Experts of a small language model: width 256, a softmax router.
Below are experts of layer 14 (counted from 0) of a mixture-of-experts language model. Rows are named router (the router's row for the expert), gate (a neuron's input weights, with its number), up (a neuron's input weights, with its number), down (a neuron's output weights, with its number) and show model dimensions 128-159. Each number is 128 + 24 x the weight over its row's rms, rounded and kept within 0 to 255. Numbers have three digits each.
Before each expert's rows: a language model's description of what the expert responds to. This comes from a sample of Wikipedia text that the model never trained on.

# expert 35
What it handles: Mid-word pieces of non-English words, especially German compounds like Fußball-ver-eine, plus non-Latin letters such as ß, ð, ς.
router:117110109123129122152142114101083119136189130126103150114112116080121130164154124138098144116096
gate2:124117127107108154149188137133130117127147117172130158060129124119141142146095075135181148134126
up2:112155092143150130113105118122127128136129119155117162127110155139085105100138144115117128153140
down2:157110124152136123153133136163131122120098131167170148163107147143115101112131150106131141093115
gate3:113152140140097131125116155186130138137157130127133162113190135143140111135136147111124167115120
up3:120153169150176156132147135136106108176116081101147113145101122111128122135147125102128096163159
down3:143108073155126151075145113126096118101084121147127107161112126134177125128145136113128135104096
gate4:111091138119134138119111141076128134175151166072127115134093059101111150133089156149149102089102
up4:124125123183116053148156124172169128134126111137140118164113142118115112092101132172110128131154
down4:126101124155128137110120149126102131152171105129087150097127114090091145131120124103147137104110
gate5:142174144126105140116103091166121109175138168154093108125169135163116104085130138127132135136145
up5:095161125105112114116142150167167131120151142118106134147137179143142125160116130126120124116139
down5:128136152146143099127108112149149158113134171084095175141123124151109124140158153134129127139129
gate6:119078147138091149174141134125082123174121123113102101072146122122153095130124104137150156139164
up6:115110109122151126111119114128139131112124171153153116113082123125131114140118143120169158137125
down6:129142167144158133071132105093129123138069142106196151124079101167109070132124084126148149175134
gate7:128085153167166182110102072099126099131108125113129137148123113143095132149135143123136139109142
up7:131095156117075088147120136119127156160141090099140127130110133133190145132146079143151133132145
down7:134125114133127144124123153114134086120158105159088179113124081153141149151117146142118110156112
gate8:096110116104135161150107132133108141139145130102118132130138153088171151120160095152124103115102
up8:078127188147110140118115107127112115127144121088089133149138140141154116119123138121141153128122
down8:148133126148150080165117175154151136152151129154144167154129136138133087120165139121119144145146
gate9:143137167126116129158086128136139121115131112113110132144127095139166146150171120138135123155139
up9:152135166159143088136118098157109145132122118143124129103102078162140144135168104153137144136102
down9:109135160116152138138149154119160104119087148123109111134094127165114132122154109118156101163119
gate10:124125088107117115134122153104089124116122128107165137092137137148109073127087117145168132125134
up10:116119142090130123078162140141106108155131119118143164159110127136096171119138103179136169122150
down10:179141133141128140160125129156117100137165101083123128180117120159161129099118103117106138150118
gate11:129104168109124116155160098139162133092141133109121134082163146107102117170148139190123091163115
up11:115103143105110137109146115114152142149140157114116122083140200156101127139132132171119117113115
down11:169109155095127133135098110151127145109110108169180124111148127086139148139158119120129114122138
gate12:138103135141096151147182116136134129139149102156104157119109141133154130145151117110174121162115
up12:140134141141145115122117081125131119129125127101176088154133099111114126116145116138122127126185
down12:096113130120117133126121149093129129100125151092159156116121156100133143170119105148157101130115
gate13:128097163110108128169133113136118141154160131094153124130151156114185129122139122137163117145150
up13:129128164182136091132129141158143154119134110126090110136131098126136198117137140107133166148129
down13:155127152142151121108087144135149098098120146163165093115123129080178130102133151114120129111153
gate14:149120123158139183124105087121132108163138105126122206138135134122141140125172105123133133118163
up14:112097126146107109129159101140123131144115131111160156157102141130106062154112133123169145108106
down14:141160109093137105112112165111155094141114113086135135068120119098125080175159116124133166170097
gate15:089120107113131170095126133132135132139112171137118115146142139140104141083136135147146121177104
up15:139154143124158109114138173118104125139116161119157151133132180142090149144094086111126146126141
down15:131110129121125116102153171131146105114124159166220104117087147128164124167149143119162113149126
gate16:116175132082131121090144131160162131132130128135151103144143127121109122143141098095117123114113
up16:126143116108142131128146108118140142115131116151150102162175147157123113100143154152181150120087
down16:093151117161093089146100140147149112127149135176131089171172099126093131157148115082167164172129
gate17:112131135136116177102116084145160124134155157126111160124093124171128126099124107119100125135135
up17:147105124133133113097127104139095107146129196125160109095166118145120157147114151118139124079127
down17:154143149132162128132096158151119078146105141134109115126122147143166103095145152141107111124110
gate18:111070176162083131158140128100166109174152112092141137130115128118153167129114149167107126130141
up18:146113130088155155112111131103114080113129136120104128138149094174116118091121125102160089129119
down18:156132107133129131111129126104101126103128119130122134166115104168140204125109103158141135122087
gate19:152113106107121162129098124152132145121140120116121143089154103193114121161120153110138157149144
up19:123108165121159160073112140164168116144143149134123151082156100169145127129161117164130110159158
down19:162119103176106118098146151133120144151124159115112114138113130188152179127122168165093117119095
gate20:083162113137072121172160138155100105128137177102144143132147160135115118138137142152158118124102
up20:083123121140107129155109177156139133138149136111132111132098112153109153117126101114161133109082
down20:148126101106164150124098149148173127129126090115154102098152116126124123092138141151143108100165
gate21:087113136120140155158127135135138128116126095093121087159142131115134070147099153106118121119102
up21:133147144153128133111110121149075123165121147140151088119112099124075109109114109100116156099141
down21:134135125168092130133104121098089122142135150187174174171150130124138136097145124129098122103121
gate22:101148168080128126146132131123122131116133140129119127151129141165127126079156140103097142161119
up22:163138168098107134154192145144134079148142112132088174133139101108126064114111123129186131107131
down22:153151149102130137121158125111147129145113177118166114131121125137084132147131117155132121101098
gate23:112130110092107146163163133120115095143151139105106159148109135108157123131114123158152119155101
up23:114149137085106130117188099170107138116122137120155178123128174127108118113130128149136082139093
down23:124118115070150120172179129118156116117131166106144154175096131138083141182113139151087134156085
gate24:128167144144104136105176131106132172129153135140121096135110154114132137169116181150099149075118
up24:087102196114138161148186080132113154131157100157068172132182104134145153140162149149142127182130
down24:136102123124125117128092144095098146124164112112108126115165130120123091136127103124111140087118
gate25:060112156096111104178195149107123177135140106102148161089158127136132101142123173126161118102130
up25:096154204148141145101167137116166129139131141118091132131119103113166123101136154127077143117158
down25:161119109141109154121186145148114147184116117084110112145130140103134119115113142124120134099121
gate26:102121165113086146137183191089126134130149129156116119159099111137127086136135094153107163116098
up26:138133167084153139093192128060132099107105174137123131153123115054116076133096122122165122101136
down26:122152074116102141110139144180157118138150120149106107112106130130109100185121127159152125098111
gate27:106111163157068187125122112165101126156139121175196138088121116173113115148121092110161131128142
up27:109142146130100162109148084173101121076137160151152159102145122138122117170099107130148161129124
down27:131136171144126127084092150159154119146134132148158119096120080148110155116100133071145097127155
gate28:120150116135075153127141098093156107086148105113122137109105084136086148119098095137144143153156
up28:148124131119140117118137174073084152134149100149102129144117185105140103145111126082149182113143
down28:117080145134127112167113136109101145150128115127144072167130101168119089127122143119142110127142
gate29:158098153150101144140112118146079176120136106152108161143133133094123144142090132117095096113097
up29:122118162138132167168139139135140168115110095136123109143165121065147116131124145109127131116092
down29:107126112131136118094090158141073178142133073125137085162117139054086138115161120126144108102144
gate30:131106132084090182131123039142135158146145151108131119056156130154111129147129082143134126150102
up30:110140117176145158128154152124117084172141066091125092125112130123109124094161153162130151101115
down30:149126145140109134135119128098103120135131135136126156190128135096111112138154132167130159121092
gate31:125172119117112137131149100171146105103148151101163124080123181134087096167132130152152114138148
up31:107152155148112142142128158142175117131120109147176104112143145142132096104135111139105109106146
down31:118137138148127126085179142129101104151119160153180144106144093132106178158117122118132143144140
gate32:073109144160088179114138130133100130144144163150140130107138124137136122113117134141098163103141
up32:138124137142154136087123139124139119156131076133127118171125097134124146150157133154175123138142
down32:101138167110083102147131120088111128113138151153126140144113112215142131107215122135134100131081
gate33:147121113126138116145114122183136106138176163143098134087185159138143134135146106146118119165172
up33:105092142160163150137149142125156093135118079095167110157101129122126121096149114115141132146161
down33:128093120149122106132150144145113115111127104088159102083100081095131129152113156101152089099099
gate34:109126102130107125130133138113140141136136126151126124097061067135140151125124174137131077135138
up34:134166132140147141156091117109125095114122096126137122165170113099137108154116102148125115140124
down34:108157095147125115154077159132130111110088113163121172156123099147092159123141141160092162149107
gate35:085119139116106129126111109114103129125140107124141141131120089117154138135138114067102121122171
up35:141136169117127114139075138118142134161133115087122133126163108116110106107168145149123132139144
down35:151114120133102136110103137127153112123177152151129125093120160122128123113108090123115158106110
gate36:138150112113091128107164136139134101106150113130096159142149078155146125138144139138113109144091
up36:122124145130123112140121164134127114140132152118147144115142155138114132120133135121117159110096
down36:150102147137104144074115128134197163161135126092104149088155132140123122159128116104123138123120
gate37:124082114098104130172117118105104137143147104182090108114097112132127120073165149142103125144082
up37:161083117097108113162096138088135103094127118154107153115106130109151142091168104159123135121136
down37:138132081104147085136176144106164117086183115151092135095152090134203123125107105159147196098093
gate38:114098104104118141113160113136125135145125133143074156072085132115162116145147108145087160112161
up38:168110095106128147148138167070151104111115096136094057117092072083131126154130147095104079151137
down38:157167109106156139117098116132164146135199145154107121151151117120150111149109108123129068131089
gate39:139101125141141162146142133112123104114143150114136130094115099125160126159121168119115131169116
up39:144130171144105097138140141170112130167114103090137141106142124147118117120101142142130135098108
down39:080159109106144156104138133094105110111138153178096172158147109148070103166094105141120159140136
gate40:097140085103144106105132100094136097127135134163150115119093169156097102124128116133119106097159
up40:120138136091088129148157105107164151138138138116164135165104164149116128173119124134142144143144
down40:096096141117148137125149126144114139149129137134144167144131111106110136106143114200137134164078
gate41:097108182175119159158123141132131099158127121154124188105165170115118081086151124160144133145105
up41:168116110073128111148119114151119096100121097126151141123116155109112134126097064117144158163097
down41:129117142118168105101186141095158119148091130108137101135151127129187147116153075149157135102119

# expert 18
What it handles: Adjectives and suffix pieces before a noun, such as social, political, commercial, rock, black, and -ical, -ular.
router:124118134117090133121147102119079088148188118124110160094101131106114116134110119126110184161111
gate0:087161122114140140110166130159141167157129121118123148133132132112142110172121123100171128141145
up0:109126118174120147128112170128154097135125131126142102155175119143119147151125090158127142099126
down0:132117118140149100138109100088126129168113104117132165129165121176147169087125162133053083132111
gate1:099111125122081131094130106136103110142146116160093108134105112124127118113138144140111171112081
up1:173129111115103132119143093097119161117119129163111099149136116133122107110124177084157173112082
down1:161119100164139151080146115090148175127134137116106163130115117157103159123170115082146172173127
gate2:122136088136111125084118107135128115126138167103123127118140180166120128142105096159187096130145
up2:146154112115134116150144116140143166136127166124104163120138132130159150151140127099123111173171
down2:171151171093158163128104088149140116112059149124118080168120132142120131149128114147102121092139
gate3:131159129110098144125109079150136140124127116137133162124147169122121139130102158114165142135119
up3:111102095135124122143158147097131106106119102157104140144111077086139101106079122109104118057118
down3:110143128129112114135179126086136108123110146122081119092102091107139156149096117129112117096143
gate4:115178139121152118090121143132127129133137124109121190162098128096070152167103096164146111149155
up4:096082118136137133117115145146134119130116122137143083125150130156146096125104167099108140129116
down4:080147069156114146164172112104115089129112153096109121147160124148144107084125104091144127133128
gate5:091151114181144115129134162113090124142138136135119103134156102195088097192157142114114116118118
up5:151113105152111077143121112128156074148116138155100109128123101134172109096103182165083146090127
down5:136090119146134162105105114112150136130139113148127117161122129181098065159139132089123101112116
gate6:134114159140124124117118083133132132112140132135105118111145128111116122134098142158135126150106
up6:115159115085127130143149126158126104140131146090149133120132107143103152164116091077101120134184
down6:098164134117128087143109136150135154129140163099141090125135142131116135184098112138104155117146
gate7:165077178098118126146182150146120153143131135149139163123134126093146078087133152151160160126138
up7:081132168137111147113134135069129117152152120100090147099130095120092122141146135121133122114112
down7:117147131143096140152112137092121155141150151144096162084121113130068079144165141129155134111133
gate8:114136158098132121105144129099074104123144132155091166075131155169139153159136164107111128108119
up8:141113159117124126129126124135136124097131164102153136116155069134097169134127129107151150130133
down8:116141144134089128135116105058088139092216179096125081156125142115133162137106131097114133125148
gate9:093121114164145168127134148114116155136130109139114130138116125101119083154155097121104128138124
up9:110126128148096142060123156138106135130123125100113163140121175111096169174107113095130125137136
down9:111142138068098118097125102141137109101045131132139116120143153115119131154105158119134107103111
gate10:138143168122122129180118109136100160140128103140206159120099052133119095116144152128124122125115
up10:103149129099147165108101180146091129172133173148121113127123135125119123139117060112142101161141
down10:127087109147110148093077163117135115145109115160105171164133112092147149152147122147117152120117
gate11:127141136165134134117177149152143136102131113138139106161125094096108102139139099114171145168149
up11:124127125154120151140150110154124171123131095142146142133200118102113127147096133127102131140112
down11:137095140127127135225136126116141129159096144133124065194113149159124129125137167186144181091136
gate12:138107148135138106109137124083140137126135114129103154133116086136104088142101137108131154139145
up12:142090152117171104112126126130133116102130131120145137113134112116100093113161177134160102150136
down12:147107128135138138131132097141151118135117181090120083117138191138120119170094144148174120123132
gate13:146130112159113117129134149104114172119133161139136143122131145134139089112113156110137100170120
up13:160099120146111102096157136141161100127129140146087107129109177158137134128105144143122121157122
down13:189131096177137156114100167111125110084017091104123137149139132074124177111136176121125121134151
gate14:134115134097137122124124095170127100139139166144130161129152186140155134093123117167139134179140
up14:149139148117134122103134135147144110085121113136131086138095124166100136164168141128073118110144
down14:133141113099145119100177139148111143090101125120100107126139148152082095121126158101094116125125
gate15:139114156144159106133109117128112136121138173146083095107166148155115086147141120148085090147103
up15:152109125139126117158091074102116120122125123138124146122113139117126071101168163101161111143113
down15:132087134150158085100088081150107136148069127150153128077134133101138148138062106132122097128187
gate16:153146167163113125109147114123121135146113112120113093145105143156092136105131096123118146133147
up16:135122136149172160178110141133126115138142127163169164139166096112093108106175080114154129102140
down16:153118169113113104095153130136057128108093098138104119148136115136106200122120126140104144155183
gate17:136110098159153122107104134112105134141116150093111113166108141160121145138155132123142138200148
up17:129132123165116115121157117144156139126106179150137069099116129136144138141115155144104110183126
down17:112125101139150126104114108131073129101110127136104142144137148117149109135137149110130085117139
gate18:149173114135087152128108104137114128160123149156111133146155172138108141122100135138136117151153
up18:120110132140095125109129131112099172142114161114143121122113126147127112097114089145135153166111
down18:103175142101130153109151131163120136148066168096126141133109199152128134127126107147155140117187
gate19:156112076134122139143149122112117140101135144115124121152121134125141130112133115108112094139125
up19:117135144124148121145139120169169120138127116184150185114145126129163161143142102133123140111159
down19:087091111089125109177121130154149119149199114129124140124107136129178122145115136170152142128167
gate20:103099136129135156123117123113120131149140104138115113143112093133139098157073140151120160131093
up20:115135148122140164099148100151111137139134134146128141133075145106113128146126152130162132174114
down20:115122072104131154142122114157111215145122147125134130137126133103167113153130093149118144118118
gate21:113086143135135152161088105100142138109127153141097099107118155138140108105158175153168106116088
up21:171103077117131128131143155146116123159123123123139097143147122163102143134129130092158120112124
down21:129106107144092139142156144137102100141178178128146089128141121112094143169133120125085117110109
gate22:128165134127146139138119152159101126128144116194184129172127161123081088173152167159130165089109
up22:162120130121150088100108126150118145134110180093115111150110094143117120125155156159131147134137
down22:087138114117126103126123138079098101108129131138152107110094120149098138137133109125111140141102
gate23:147138145176128157157148122111116112111117092123116117100153113118083124143137126120148063125133
up23:144134081105168140122150105157117132130132127114170112121158106132158109114152110132107106130126
down23:143112133123101085170127137141125117152054121152092151112105132168142128127165099118124111156122
gate24:134082127129108118150127159126098158130121166118126158161078117143112159108097156130091146117114
up24:112150111138084152197142090114132185120121133141104133169139128135153161129104131114137115131108
down24:142142134132134094152132135148110193153106110115125142118130110162115161111097148136133139155111
gate25:124114131134149128148126111133128138140140130155121151088092121173115088105138156134116107159154
up25:147103101097115116143133126091114112120134164144157105148157190164123128120140123147135116146088
down25:129102135142113121126126146137141104171133132141093118109137141150111107147133097174118129116149
gate26:127152110165111130143129112136111082142138136155078096123118172146119162112155122145165153158143
up26:111150101146112155118097143090132164139151107136073078126111104150133133127138095123108161138152
down26:131072135120107142160123107124098194118090170120107129130081114144089081093127113105138116135082
gate27:125186102094123139164127115168132141138128130146146160125114100128132115129106147134123169113141
up27:142130103114146132110122083108161147150127106135109157150110104095165121163116095123125161140110
down27:116143165100122120132118133174129108104111146140131117118105182104122104147107091114146140149113
gate28:115120107057139130186134103144148126136151147168122148127157137092105137129135138106133156083141
up28:130162093116153144101095149096102158134132157138115149142174167117123120122096133118129160125128
down28:146130116182095149093130161105110110110087105126149114140131116153102143125086108092131150125126
gate29:108139125118098101174133163128146087126132117095143119144125126086141143116095154151128140082139
up29:144155148138139149099108159109156087122136074136120126163118112087149121096124116140103150150143
down29:114168166142120116083134142141118135124144101160121164115120101130093131077134125122110153145132
gate30:120126135124133144116111109117145110114120116096114122150171075138083101078137149131171092103153
up30:127125125132141140157157145139141130169127130141133114129112133120152125170143148137105123135140
down30:083111112187098135123153081157096127101135128074094114112086130166089132091125123131124115140107
gate31:131168146138106150138142159127137101132157167111134162089152132147093165104152109129111111108137
up31:150105131100110113090126150164099103139143141135161122146130090112136112112101134159173137106180
down31:144137111132128109121106134134093130128067139129134129165110151146154109164117113083149178118129
gate32:145144083115125105153136115142159144132142150119118152145162162147153116127137139156157147099119
up32:132121120136160136154085131132110127131103119132119137124149117141109090085098125141178117127149
down32:108135088143104087102083145181138123129103112140176145142152120098145141179110115143188150118151
gate33:151144119087128150111166131093134137136148131133133121130134117139113091125128091157092132111105
up33:106137103129163162146110139090147130134133100090106094098132133126140095183134094118130077123103
down33:115128135088142151165102144149109140134091130099162143165157128120146115121132141099103111128128
gate34:107098162096087136131125138114056132135148081148156083097123183116131108127122113130126064122122
up34:124126145142101106130130131084116176134117101135124107135147140081137049086134154138152089136120
down34:155140161138086132092119127174124173117099148134175100107118115148145139113176144145152098162136
gate35:144156142099133142131140110147138155136133198133102112114135088173118100103096116143122137123097
up35:074145106170128105090095144086088145149125135124113115115149140134124122127144112126160100164146
down35:110126135130113172115134135139116134140187109136133161112106100128126103129155111134126143117148
gate36:161138127110124128171118141148143149104132108117123182128125128094144150158143120112135160142099
up36:129140147113118127106153143100104105121147119136168177123119103101120119167135143164085181138091
down36:129158107120076147130156114143143117129116121159133129068086127122169123123126148093132155161141
gate37:117097131108127150104153083146150129127144153124125144147129098144118114122108167132105122162084
up37:114084161144128125108178143124117129093110147129098150125127121125122124139112117128126151145098
down37:140105129118102154140159141128106152141118160121115154140146142135101056084108164074087077137147
gate38:124129151128111124154169134115138157132104075156118133125133081096138074126139131144123114122132
up38:151146121147123145101145140139168141106132174137137121140154126119132119076120111098159149138160
down38:176107099141131114121156143096119108086101135094140156077132155101149118104077144111140160105129
gate39:110120127133111112107090103127107106127136136138100147158108078160149119133145130137157137151120
up39:140108103104138120127141144121144124117122157099122117141169094116115119131111136100123123090137
down39:101125133134120137132150135155151129133156142115112144127103180074123119149095071140148164108167

# expert 37
What it handles: Decimal points, slashes and pipes in unit conversions, heights and stats tables, such as 1.91 m, sq, plus taxonomy words like Species.
router:110115125088116186095135120122096105150190122128136158126127121097127132137146145105121143128158
gate0:144155102114113132139149128162125142150152124110150119118115116128143103139151129118145118103107
up0:144112131132125148109104142127139122117150125105092126129142115174120137115096116106172125139191
down0:091152103179141145142111146070124145111116130147113140143128117172091101127117123132103110130132
gate1:129097137119130154142118142133109133107138110149093075128121112104131145131115117128135089124114
up1:148134150137114128106149130151108113094128144151091136174177136186158125118133147112101141142146
down1:085126122163105159158136151130114161156106137073109155083144123109162147128170163116107158126154
gate2:095122130132142135126134160122147131136138107142123120150145135136133161149122143100141132169104
up2:120139108111152136114144108088129178135128090160158117156137157118140155084129120129164112147124
down2:135158101127128135130170118126144140138127125139158141114153137134091138127132090089170179122089
gate3:101111137139120144127119150130120147117148120170131162114138114119117143095102131141111094135174
up3:071118159132112099113140131104127129130158093127113141132155123131121139129114103110131135116190
down3:169124157152066134135113166171132121119104106114117172111112143161121142083075113124138128133160
gate4:156156152162109146162145195122103102144162125114116118140104125137107092151124126131106108124132
up4:162107164144120113165129156137101045109121132083100137130115113130187131100156091114127145141138
down4:117142124124138117162102135137097119128109153183150166154087132100118127110140144120172114107121
gate5:106122182191087166103108093148138130169125114168123182139111121124129086126151133180065106145125
up5:071198154154115144105099144119160159099114126134147173151172153096107136130129129132089126131101
down5:157182095129103127129110112107153156107042149136094126131123166119135148093124149143085079120141
gate6:129118109165106087175139160151089143106152128132086107139137141110079139194099113146139111077112
up6:165120151091069118150138110162156186144118134146107077149132172164138083108108124164107095107135
down6:091168088109120125119105129103113155130139151140163143114121148175128112111126070093137153119072
gate7:140113108111123174153181147081164109165141117174168081131131102133154136124126157165164115109123
up7:180147092091122161120142125147119123136138121142145138164131081128149139105137173139173091125129
down7:114125118159152140171090121107144094137043125161051102135111125124119096131071131130143138144154
gate8:150086083128126151146186123117118070122140116108137151109110162128082153085115163154132151122136
up8:174086091115114115136166138123140118092126132083152149124158136106140155118087150173150134127131
down8:151163111119177154152139120122132082137098123137117128145147139102164135125045120080142189083126
gate9:094128107111113123107142131165089124152147153115102158117131081120109113136129089160140103128122
up9:089153123128133132129138120130182102123119174116141109176121111078127143141175135136152118114146
down9:121124079092158086134143152139119062125100161181136124149129103097129123113109075115127096151126
gate10:108096132141081124162145143138163105146150151142164082132095143127148119128126138093122125125126
up10:151143169129154125130110143104109149122111113134146162086155132103115143082161140147093149114122
down10:104142107120107143103124126111099074127152153167142167150158118143134111129117111132119115120096
gate11:126132107133110154130104113139121155138138151108188117153152131122151151158174117148115130130115
up11:135122149111134117135133127109099155142126136133154095144152147118158107160157119133082120118131
down11:146134121117125144140148157181163109163098121150155137137169097189122153089150140143147128130135
gate12:128158130149087090111090151164091140152138130170138131128114090122099156149150095128167129145117
up12:144127157104085161110121134160174110146125135143159128121143084128097106119124126146126108113115
down12:135115107121142138131113159122151095149135152164160094154181131134152134107168123132124121166121
gate13:119106131139112120156156144115088096098138118126091122151112137090187120161147101121109136121134
up13:116160138138063131155160172133111116148165154121141130166068105136135148141131131095158103170160
down13:114133132105092166134163132112116110158115150154134126184146095089140118096139148155127118147096
gate14:055144169103132138142157137146103134141153090148119125189186125179166123161140090115173106119129
up14:145117137167149132111091126091140115119112130117123104128131143158147125086148168105136143138126
down14:127092084165137161143140161120103119102109097148116101104126172106137124099128131113202143128119
gate15:070143114104109125110147130178094149123146122170127116112126145096113099151110119136128119090116
up15:128112104173160148132155149134119177084133123142089119115128146122134120128108127084137130149128
down15:144144097082153132109111127101152151135107126146121161138127122092148173138162140148127144117134
gate16:130145106093185124126199125127146168120148107147154110126153099077112125108128132115103162146100
up16:110082122110116063123157124130149132127129195136101127125125144161129099123092140098121089140125
down16:165104117123151150120119156163117112148166125179134122151129139083110150150133138140131153097142
gate17:118126135126064124116072138131113149169140183120138150096126106112123098130140153121129114136154
up17:162121156132137122120157112120134103096112109138136108128132145126109125127126110145121097122118
down17:170125129144102163158157098117085140111158070172149132134117112094139181146111146133134137093124
gate18:095130156133140105104126109128124089175151129130138140114185167147096103099115123131072130122143
up18:092137158110125120103128133107145084148133129128115183084174158135072111113125129165128121124113
down18:139117130143135107181153141156146099158084141102120103116144154127199158125127137157163118103155
gate19:130099131141086133116155110175078123133146128091104115138156119111120130203100105125154155119067
up19:130109157132135100105149160156116121118150089167134131134149118136179109133153138125124166145174
down19:043120133108130135092140106101128117154151102154069135103130112123080121130104114125133143122172
gate20:104089140179087163114114151112157110141145116122122127155107156149100136141087127142155119105125
up20:119147118120129146125154116145144142137122117135131101114154145114179094116115084136106155114111
down20:146144104127111153155138113112065123086156117142079138143162052144078130127151128131127130096138
gate21:101066074123159134148156098125159139130152113118085124150112108081161110086136159158117102075112
up21:129103134150124086141125100114158114104134166123136151093129171119131109148088095158125113139115
down21:096150134156136144143149095079157159117101138147125142143188104091106130131118128171135107138124
gate22:090150118125110188117115120164143125130141150076087156098168164120090119154118112199126119136119
up22:133159120130117136149156101122159120127129110113115126108145144124159093156114133114116172153111
down22:182110120109129121150133102114111162124111142121121092147159152094180112101128131114149139078114
gate23:144122127129132153136164127119146135144127146158146121120122145182136115118114118111128144083107
up23:112151133130132112112124116106141132158112103135148136164092134151114134100142105121158093115155
down23:123126158135123106107116133102121130159180120092140159123156097121128114126141122120104086141089
gate24:118149103149097151118138172130134166110134167141121149143122104102083137124120104099135125127136
up24:119149145172134108142104073125131100168118092089136116171130143134129112095127141132109127133125
down24:105105129100121116133114154153089114116119095139118089122130172152125103095150151124127171095129
gate25:114107153123150119119112123117125089157151096120162151122120106126159142137119105133146118139120
up25:138116112112105137185149145120136121152133127092132114149123176107119118153149146139130107098161
down25:121121140153100100155121095103130134112123182125096113122114138098174067104134103116086117147132
gate26:111123138118129155112149108151129098125135124124121130146094158089098135142114167194110132133143
up26:115151111102130124136146124136137098109119163118158100106100087109104134108094157154135114161130
down26:138162134129139092122110099165099121119072136139100154144123098119111149100137151150137142093152
gate27:110098144115125109109084126113140165146135143143122141136148133132077122108113125123108140149126
up27:103106145159093131104109121110143210128123143140106110123116120154152144126103151109162092151146
down27:165125142165097133122105181094139116161120138111150128111091170141154126098096115126166072133144
gate28:114125157135160146078148086139136132150143158120140128119134145102109137094127127163104111131137
up28:125173128098102108155103156123126123142142114093092127124150125137107161153116133126153142159148
down28:126120152157121124055083161106112164164162124172124124161119157157067140147147122114068144161107
gate29:110119132127128143145112106119107127132132110144130120138158147120113111131134087143148103149133
up29:128161125213146111134114131136090149153110075131109159135163165145096106124158152115104138141131
down29:145110110157090122102115120126122085152172147180120116113106097107201104121138106169122128142152
gate30:135142111067141087184174123134101162141142087160145099152134112109152135108179139148116135155068
up30:123112146112134152122149096145175149114119111116114117152102134078166120150129146168120094135112
down30:183103146107143133116156152158159114179152106192152099119140155108139143125139112113124144088100
gate31:086122169153116131105125117151099124170146124143103150140117099154080108130116113183146166118162
up31:100119122096140149125142122108113102118126151106134126135158122107100159148122130116149158072141
down31:134102101140133141135136108140130151082077088107120099136119118150131135165135165129090131164118
gate32:109130153113130136163140089113075132139136120120158073158135135103110097164144110139130123116088
up32:136152111123144129168144080112123125130140148133158105150116138122133085185180113107101140106108
down32:145106125114108134103143114188148119140140108100151110084157104139149134090125100163133120141123
gate33:104125107146100108126093146145099132088153163093096155144120123134069151135140077118120180120109
up33:187079126141127114102106112114117170128120153150119170106118095125081166145137103125141186111154
down33:126140162130107104055103125179117125153131177170125150127097125131137120166135132092110126148179
gate34:119136157133114115128135139091128104152164122081104123128113108125144147162091114110162115108138
up34:124104100134114155127148144170128141136107104139126125127177125123165130131124123142092130134152
down34:132126114133116151141105121087150129142118087144174103060128163087092154084144119094143126128131
gate35:086153114165101151100086134137128108162149145066159146111128163146098102134135145155090128111153
up35:123108087160110080131130138128101117121133089158128100111146166188146121110079135123151116168141
down35:131134160136083113130154051139135099112108134152190144123143085116097105117108109107132154147115
gate36:155130093133138147109097144153110136106145091122096116162127126119143105093115150150117119133131
up36:076162128103146140171149156119147116130137136126121133125147141136155131175092111127137120124098
down36:120127186177161105097119137121128102155144143144102190129117126181123117144117094129091125174133
gate37:108129135113099162125161120106118143127147150164100138140102152106131152117121113159172135156146
up37:120103111132127095136151148091126108119122096119113137174138148132157120130124152191122144108122
down37:145114137127111122117124108166126122142127107167146108120136169085140155097149177138143106153140
gate38:117129173190155148126159122127176102115125132107091150146111184135096122160118170142104163136121
up38:136117105151125182126180122152113170128135115113096120168127191150140119135150144091117115129148
down38:124146114170136084150146153134152175134115086110134136133112181125106120155149123107122139095161
gate39:099126181131092138120151143117100173143120106128097099130089109061100164168138110140134089125114
up39:104114135160106121100132155083126134171137142172114138157133126155146137088132140107109117140138
down39:133123083117124132121129147094147126102103145114122146111094124140093125111109088121129141130085